config.yaml
num_hidden_layers: 12
hidden_size: 160
n_experts: 128
experts_per_token: 4
d_expert: 64
d_shared_expert: 0
hidden_act: "reglu"
moe_layers: [1, 2, 3, 4, 5, 6, 7, 8, 9, 10, 11]
router_score: "softmax"
normalize_top_k: true
routed_scale: 1.0
balance_loss: 0.00895
balance_bias: false
router_bias: true
init_std_router: 0.0282
lr_router: 0.000616
vocab_size: 8192
norm: "rmsnorm"
norm_eps: 1e-06
tie_word_embeddings: false
optimizer: "adamw"
learning_rate: 0.00209
beta1: 0.9
beta2: 0.98
batch_tokens: [32768, 65536, 98304]
max_seq_len: 2048
train_tokens: 575200000
max_steps: 8918
dataset: "wikipedia_en"
Below are experts of layer 5 (counted from 0) of a mixture-of-experts language model. Rows are named router (the router's row for the expert), gate (a neuron's input weights, with its number), up (a neuron's input weights, with its number), down (a neuron's output weights, with its number) and show model dimensions 0-159. Each number is 128 + 32 x the weight over its row's rms, rounded and kept within 0 to 255. Numbers have three digits each.
Before each expert's rows: "gets" lists some tokens that make up at least twice as much of what it gets as of all text. This comes from a sample of Wikipedia text that the model never trained on. Tokens count by the router's weight.

# expert 23
gets: "\n", "==\n", "\n\n", ".\n\n", " |\n\n", " =\n\n"
router:129131122091174083049172137137092077122124193119100104136135151105138169105198116154165201179098133114078162170066108132174083115094131104138093166081092089079092126096110148172124132107111132113159107171121117162139211144096151125103127054102096159133116172155136162157129073164113122124143123136144140186102129158153135137113129182097138184112167161147144179096146129108057119113150119137086133154141118078147118146139111094148156096118177044121169115089076104152132146178147137
gate0:121101140174153095117136160143129140117129167138130144083162091115098125120163092115138090149080201103124169163117100212098151109167109175141093155147116133104137185226169127078134186105121146139099146052138124112080128136065078108129090140134091045145148133135134151142109144121089152121141151118114134115099226127125106106135191117101093145144112114067086131144147124187083161156172132087123113142117107132113154101117083104176086196126149141070136137154094135204131100105124109
up0:081089119122129162134159123127102153103128122128098147139141157150160137183122134178125142130159072132137046180162122098142089169155128155120121102083140126142156128050079136117136102143145086109121098098131105125133122124200124185134105118080127106134157216097096167078172127169079101183114139099111123151134000136171146085126112162152153105117130132119133135063134095101181114054105123092140147129050132068083085131108108146089173127118129139163152123095146079108117168162132145
down0:166110148113113140110097112117184091166119115081107070083098150113143155065071174097103107122118142125080184101161148174116195149168124126116146065187141190152133092141109112148150119115117150145072135144109148176095137137170128081107148142109104205165137065100186132113116137158168207124133121099119107126165177124133141152101057154171103176185105094127150131126098098114166127148073123117127148095203129087127129112164118135159104145124073156125113116139169053074096127160148120

# expert 27
gets: " |\n", ":", "O", " that", " A", " a"
router:155152118086175080193138158094146126080142170127097106155129153113132101157163141143145136095148184042076138149215097112178114076147119086168081131159117161176137131129148116110158161136144135161113183205170129100169178137167096089102159137089126058174110137123139139176146121096133132109039093138173117125126091127077168120136138081169132106123141153155122171107133096143091111154142062128111105095147160107102134101110118099123182082101131177173103155102171095128110161159114091
gate0:115119118147127139169149109147142117149149117102179079143114120152196126182135176079091144083211148131165164084156121194150159092138123118197136154181085138059169105143115113134160090115107156096090162146134123154147138147123127144147098169135178135131174132109202154119077081135086165174113152145135167136114153090069132131122077071172131122120159087147137165083152106198060115131161154145128202138091161112146141119116141137132093162124127104137129139196098073137081086136152186
up0:146161090082090112123135157137113110147099149171099164138150092159112173076090108108127139199113136130134119193132115128099069118138164124090083169059140110067158182087142145140086105128189127147163081110069153124104117076191128093164129101086088113091082139080090098154199119087193109076120096095165076051130159166135102094138110132170129105139110160126171148146116183089165108104090110094173096129161154104104168112106138144118136126090090140144120117086138161105167148127169122
down0:078143115153080095105106115170154125138153088129156130095121107126164115143112138140110106178111117176114118142078129139159096129203128171094188086156120118086101186108095132142061095152138146126151021096121150130167191099118090108162182144151133074146160130066101123117122152145114111142109179136121166131073125138127077132164157070117109130167131118114131134164080118134130098084173117058124128106028145104145095124143144123079043172140152152130101118173079152138122153065106134

# expert 70
gets: " ", "s", " |", "ch", "es", "ens"
router:113154165147053051106147137125105103164158093201134148066113130105141138132140193115076123078145136132137097172152108154133129207180189069137166090123105129119078168120150111138118096137125126077119060130139133087151157117134082100126093110129115166086135171091120109079141109076149172139129100150087117174129128129102103117092045138078150129129192134107176151070144182114171094149095159149104156135120095186099126077143155129160132135149160098084120122170128179124101111147154175
gate0:122125141106093150091142126134126088060141093166114138114090151123157148108154083123085126092124145076067123057109153146159236147091196123133183137156131154170159173115148149110078105120113119123111102135141079169160157126137103142133136117152109092083134144144191141086119087107162134115114135092115121138130113139126107177131108138181096145119127070072071122095132118159141146110149137081046101047135131169134120090105135158091152129089097109090142096035156150168112161149209112
up0:146133151127174103091136182175131114120145168154132122137173121147155119181175163071132220157072084106149128203105149189171037085129102123133081143114131126143134110093038133095111137105142139183191163096129095118083068113129183102100125136095135116161121201089143152118154125152096172113145126133129151176143112106150123110129106127124204167092155114140150117157146134128147044119086140105173149146128146099165100145128089115104152146104136159186095136141078126137144159111124075
down0:105149069088154111164144103136122108134147104114159107161117085133114162158116100141079138132139184090143099073073165082117042104152110167097058108170118142081097073122105063109088129184168198141125123114115161095068161109100128150108127107109155079141183186117165130190179116146114115166124150132160119155144108069150124105090164116094163064168153172153131083156117152139106127126098127131187147107165160094167115157164141088114104108112148162181147137213145155140120115129166125

# expert 42
gets: " ", " $", " #", " £", " listing", " than"
router:148150135090099135142093153090110159147140110069102125157136095118098193148158139127128185154123087123107118105131115181140093129136138124158081153173094166081138090124092087075157129122148116162087152111064156140107137116146046070121104071167157148130146125132117173155187065132165168099129158084101102099143132150150179075100103132081140168080136135124196110105110155102121120151133171087189159101093078172163132178088167118094148138106153122068098174174170213119111110135107120
gate0:152114151132117142098140100140102115125135180097142150094118051137127094158112140130135108133148109119161104118123121134133145110194102107103156115124098159153091167143150100182106075075143107142134150141104165169199194149173110144130056132138118122188103071181105099119196142125137065171097153163208157109109124179115109188139102096153142148110170106174101139148132144138138168103067113102105125130130150130136124142108165110124105207131125124186199168113108057030086143146159133
up0:147099159134110161098163115139082118102165169090126149097108031095122113166102165126148114106157089139184139132116086153133132120190092121108151117111109147172085144132143119153122085068123115122116140125085131158209158137159118150128101092131125131188097090189096093136209132162147060141107160149188127090120128186121136172111085120169148155085168136146115108133143147133173165106066116096112135128162153158144118127102174105144106206132105117159213164117119053059120147147167124
down0:112108078150095103097163126113077100091122172126097105097167123101121121115073140133123153201112204073159176097119104102141133124111178170087112118075168146114120155111071149075064130166136071118170177114163100126147099080122153123093107144142137116118123097133103153084116158133175118115156123103088175145138115117146143120179079104125158176141119155144145101092190124136154113130101164081126163093105167092096200191147047090138144115108118108218166120102134112182094137156118077